{
  "n_layer": 9,
  "experts_per_token": 1,
  "d_shared_expert": 0,
  "normalize_top_k": false,
  "balance_loss": 0.000456,
  "scale_expert_input": true,
  "init_std_router": 0.0206,
  "optimizer": "soap_variant",
  "batch_tokens": 65536,
  "train_tokens": 461900000
}
Below are experts of layer 3 (counted from 0) of a mixture-of-experts language model. Rows are named gate (a neuron's input weights, with its number), up (a neuron's input weights, with its number) and show model dimensions 168-223. Each number is 200 + 30 x the weight over its row's rms, rounded and kept within 0 to 999.
Before each expert's rows: "gets" lists some tokens that make up at least twice as much of what it gets as of all text; "mostly gets" lists some tokens that are sent to it at least half of the time. This comes from a sample of Wikipedia text that the model never trained on. Tokens count by the router's weight.

# expert 0
gets: " |", ";", ".", " in", ")", "N"
mostly gets: "′", " Coordinates", " MPC", " east", " located", " building"
gate4,163,223,219,212,157,194,218,191,187,205,206,199,227,191,243,212,248,225,236,224,189,176,218,238,218,208,179,186,177,231,196,195,208,197,208,239,211,251,227,177,193,202,192,186,231,219,187,210,173,249,211,162,205,192,253,215
up4,216,223,218,185,199,227,186,238,147,178,198,179,212,161,197,238,153,168,232,209,201,180,181,218,235,196,206,220,198,208,198,165,264,211,257,181,147,213,148,196,189,207,156,243,223,230,209,191,164,172,193,219,187,212,117,199
gate5,199,185,178,217,200,207,210,204,223,211,200,200,151,249,190,221,262,205,174,251,212,154,206,185,222,199,181,214,251,180,211,246,194,175,232,230,140,241,184,209,190,168,176,132,198,150,194,202,221,184,172,199,246,189,182,184
up5,155,173,180,148,167,194,224,182,201,165,209,216,160,274,242,155,217,206,184,231,239,187,176,168,183,160,152,203,191,190,190,238,147,158,274,185,180,208,179,212,216,221,151,220,251,186,226,231,238,267,169,179,207,224,145,195

# expert 14
gets: "-", " \"", " (", "–", "/", " '"
mostly gets: "-", " Succeed", "–", " Mid", " Mc", " '"
gate4,196,209,183,172,144,214,220,231,169,219,215,185,177,215,167,234,169,202,226,151,190,160,174,203,171,224,208,217,212,211,165,204,231,198,188,189,260,216,179,206,270,209,249,189,203,197,221,216,216,234,250,225,237,180,163,160
up4,165,187,160,188,132,163,206,207,160,228,148,214,217,213,232,179,174,173,218,156,163,172,183,182,190,209,199,184,192,209,192,222,225,199,180,190,203,225,169,201,246,179,207,235,208,288,208,212,208,170,174,243,237,161,217,192
gate5,205,213,185,180,214,262,216,184,183,191,194,220,211,247,173,177,210,178,245,210,172,199,200,219,208,228,238,168,167,240,197,200,201,202,172,219,165,254,184,201,219,216,229,186,234,182,182,87,220,193,213,216,207,167,176,171
up5,209,215,221,227,210,180,204,210,175,211,191,227,157,185,212,195,187,190,225,184,147,190,184,185,207,166,220,163,191,191,221,228,165,164,128,204,173,242,179,203,187,222,188,255,228,191,190,192,262,177,160,212,233,210,258,197

# expert 1
gets: " |", " 0", " 1", ";", " 2", "|"
mostly gets: " 0;", " 1;", " 0", " 0.0", ".1%", ".2%"
gate4,226,236,216,174,214,257,236,238,194,199,169,201,182,230,201,203,205,263,209,232,233,272,200,200,239,226,285,231,192,209,160,196,218,199,194,171,143,181,210,243,207,228,214,190,200,186,205,225,219,184,184,190,209,225,219,220
up4,226,172,213,202,173,189,206,193,215,178,203,226,197,248,198,220,156,178,168,191,222,210,189,186,219,204,187,221,205,131,191,192,186,199,196,200,189,226,193,203,196,144,153,164,206,159,223,182,207,221,170,232,228,218,177,215
gate5,232,196,207,184,194,274,167,201,211,209,222,219,218,210,141,199,206,192,186,171,188,215,205,246,183,149,223,213,205,240,218,188,213,227,213,199,176,152,211,119,167,195,226,211,236,211,186,157,198,182,268,165,176,182,231,188
up5,282,149,211,232,235,261,167,223,182,210,177,185,275,186,165,209,215,198,201,147,178,218,175,256,219,185,213,204,184,231,164,197,212,243,203,183,183,154,177,228,187,224,179,211,160,172,178,160,221,197,249,210,191,178,216,210

# expert 7
gets: "\n", "==", "===", ".", " ==", " ==="
mostly gets: "\n", "==", " ===", "===", " ==", "===="
gate4,237,190,200,220,192,186,193,262,202,239,201,137,232,193,212,200,225,195,238,192,233,167,212,213,203,177,226,197,181,147,140,230,161,180,227,209,198,189,180,199,197,210,147,180,202,171,212,185,210,168,200,197,171,227,224,185
up4,209,260,211,218,210,159,153,220,193,168,181,206,228,228,232,227,154,179,186,165,177,195,190,239,189,152,165,228,213,164,186,153,240,199,258,225,210,231,211,172,196,184,208,178,187,190,183,245,249,191,186,181,186,223,200,213
gate5,225,177,246,216,219,192,242,182,230,185,192,221,195,171,237,210,147,183,192,183,184,172,234,216,215,231,201,173,202,162,226,217,154,185,185,183,183,219,196,143,160,214,130,208,167,170,179,189,223,200,177,179,218,180,249,249
up5,213,245,200,157,202,191,232,188,201,182,194,193,221,140,183,205,160,249,190,162,188,166,197,230,183,201,202,191,241,207,201,236,173,215,233,216,112,209,210,201,213,205,145,190,247,184,199,201,206,197,155,241,187,214,233,245

# expert 5
gets: " |", "|", ":", "=", " -", " –"
mostly gets: " Robert", " Genus", " Chris", " William", " Steve", " Brian"
gate0,172,218,264,218,222,184,242,194,200,213,196,191,246,239,214,210,168,213,213,197,230,225,202,187,209,207,227,211,225,167,205,229,171,243,210,198,234,198,202,175,176,209,178,204,199,185,221,201,233,186,192,184,200,218,189,187
up0,210,163,174,178,204,198,211,151,153,173,208,212,237,249,190,190,246,199,172,162,236,178,210,215,204,215,181,211,174,214,226,218,231,209,223,199,180,215,165,233,189,192,200,190,185,183,231,202,251,247,263,184,212,227,151,196
gate1,216,186,181,265,174,221,200,182,148,177,248,182,183,203,176,252,227,196,202,162,185,223,208,205,227,156,233,181,231,207,181,217,188,179,191,182,210,196,218,172,198,185,185,191,214,166,208,219,169,211,182,206,231,157,184,244
up1,188,263,206,228,228,158,211,183,217,233,165,228,176,216,201,195,229,212,161,217,191,240,187,207,199,187,161,195,196,171,209,185,188,215,170,186,206,226,228,236,204,201,224,196,190,199,212,214,177,222,202,191,217,179,189,185

# expert 13
gets: " is", "'", " are", " have", " can", " was"
mostly gets: " could", " can", " love", " you", " may", " should"
gate0,203,190,219,161,174,205,169,173,230,244,228,172,207,217,167,163,179,254,178,269,185,222,197,161,228,230,158,228,175,174,229,221,160,224,200,211,226,178,157,208,172,153,193,215,199,231,205,177,268,212,181,165,208,192,145,206
up0,186,199,180,195,209,209,211,204,179,194,215,217,229,203,172,213,227,147,222,174,179,173,149,149,274,200,200,243,157,202,213,166,163,202,201,167,235,234,206,158,248,212,165,253,241,212,250,202,191,191,168,189,178,212,214,147
gate1,217,182,177,239,230,176,142,190,192,183,180,187,234,185,190,215,234,191,208,221,217,216,239,172,200,177,203,199,169,242,192,181,184,166,228,165,214,225,213,208,199,225,217,174,187,239,171,236,160,190,185,198,192,213,247,231
up1,189,205,219,185,176,186,206,260,211,215,205,208,165,206,223,157,229,216,237,223,208,208,182,171,184,195,172,210,249,181,144,259,186,237,220,207,192,164,207,211,205,204,171,145,224,212,223,173,167,216,223,178,275,242,226,180

# expert 3
gets: " ", " S", " re", " c", " de", " P"
mostly gets: " c", " co", " con", " dis", " en", " Per"
gate4,182,216,153,190,236,175,201,250,222,225,198,199,210,179,180,177,247,165,201,238,153,226,196,196,248,212,230,237,154,196,208,118,170,183,159,187,206,257,208,191,194,173,211,189,213,186,210,203,141,168,204,188,204,206,180,228
up4,189,221,182,200,250,162,191,236,253,241,199,203,295,184,203,193,217,250,236,174,225,231,227,215,231,194,234,233,221,200,145,150,179,231,218,188,182,220,198,206,190,202,215,169,191,192,206,232,181,160,178,171,212,162,213,196
gate5,198,196,136,219,229,204,236,221,184,231,206,244,207,222,167,175,217,233,192,209,186,178,136,208,220,168,237,192,169,213,128,209,221,166,169,217,185,194,221,220,203,224,252,177,198,214,241,217,264,201,162,211,196,229,223,184
up5,214,179,184,199,214,201,195,175,173,248,172,192,227,220,143,188,214,223,184,184,217,178,163,203,192,173,232,234,221,215,160,180,195,195,183,207,216,172,206,206,213,198,229,208,222,255,237,226,226,218,203,179,171,224,262,240

# expert 6
gets: " of", " to", ",", " as", " by", " for"
mostly gets: " considered", " using", " include", " how", " including", " used"
gate4,228,191,200,186,221,217,196,195,155,192,170,189,195,240,235,193,231,199,216,206,222,182,204,167,189,225,191,254,226,228,177,157,211,176,214,217,207,192,174,227,206,226,171,159,261,205,185,236,228,208,165,231,191,184,234,171
up4,209,185,172,175,160,218,161,199,249,213,206,176,223,186,268,212,220,203,185,213,241,201,172,174,205,244,154,165,207,142,230,190,137,158,215,183,196,178,255,201,195,226,227,223,213,198,180,149,175,198,179,231,165,177,263,191
gate5,258,206,240,264,161,191,159,201,169,209,149,162,235,206,227,197,171,208,224,226,155,214,188,207,223,198,202,164,232,195,288,198,199,206,190,244,190,215,204,187,214,184,184,218,219,173,207,204,212,190,169,230,185,175,186,232
up5,223,207,187,245,200,219,179,168,204,202,198,197,235,232,198,262,174,185,188,193,217,199,198,173,193,191,212,170,206,159,232,213,224,230,166,225,205,176,186,237,166,172,227,217,148,161,248,179,203,215,157,206,173,216,183,173

# expert 12
gets: "s", " he", " which", " He", " who", " in"
mostly gets: " who", " which", " he", " whom", " players", " team"
gate4,172,246,227,209,184,169,194,260,193,160,245,193,234,130,267,264,193,168,197,201,163,236,190,226,207,212,210,222,223,167,220,191,198,179,200,247,159,239,183,170,146,195,215,214,246,191,187,244,137,233,156,208,180,248,220,223
up4,191,168,209,185,236,198,203,251,200,196,198,200,198,183,232,190,165,167,229,223,228,225,188,258,226,197,220,292,202,221,226,133,180,196,202,230,218,187,201,118,178,248,182,190,198,200,217,185,228,237,222,168,211,143,216,159
gate5,233,250,178,208,201,181,214,195,173,227,130,208,186,237,200,166,186,216,135,217,251,209,191,217,272,211,197,190,238,173,211,208,257,151,229,221,220,165,194,218,208,220,228,215,197,181,236,222,202,162,256,209,184,194,186,153
up5,165,224,167,229,228,246,224,191,205,195,144,239,187,254,181,207,159,242,173,188,286,194,219,222,172,187,204,162,161,210,220,212,193,245,185,171,213,158,231,167,177,194,200,176,149,193,225,153,171,164,235,197,189,215,229,216

# expert 9
gets: " the", " a", " The", "The", " an", " his"
mostly gets: " The", " the", " this", " its", " these", " some"
gate4,226,205,201,219,193,169,247,215,205,204,214,234,214,163,216,225,198,195,220,278,201,198,214,178,187,241,216,167,166,196,150,177,258,170,208,249,207,189,178,150,162,171,192,191,219,213,198,181,190,178,156,206,198,216,237,217
up4,168,236,188,192,217,204,238,201,194,245,204,214,202,212,255,222,209,232,212,229,185,188,192,214,168,197,143,204,167,174,185,261,242,258,207,195,186,180,185,167,209,164,196,197,223,245,219,245,210,213,180,188,220,214,232,222
gate5,234,203,223,190,177,155,173,251,165,201,258,186,195,169,207,166,215,196,182,151,183,205,210,174,195,219,172,201,173,241,187,204,262,197,170,213,205,226,252,189,206,175,161,185,210,211,242,221,246,173,181,233,159,178,234,251
up5,186,240,168,252,193,152,219,221,198,153,252,186,146,179,195,191,217,207,208,152,221,221,178,202,181,199,209,197,230,162,194,202,222,210,209,173,213,246,234,189,147,202,168,209,250,168,218,170,224,209,173,238,219,160,197,238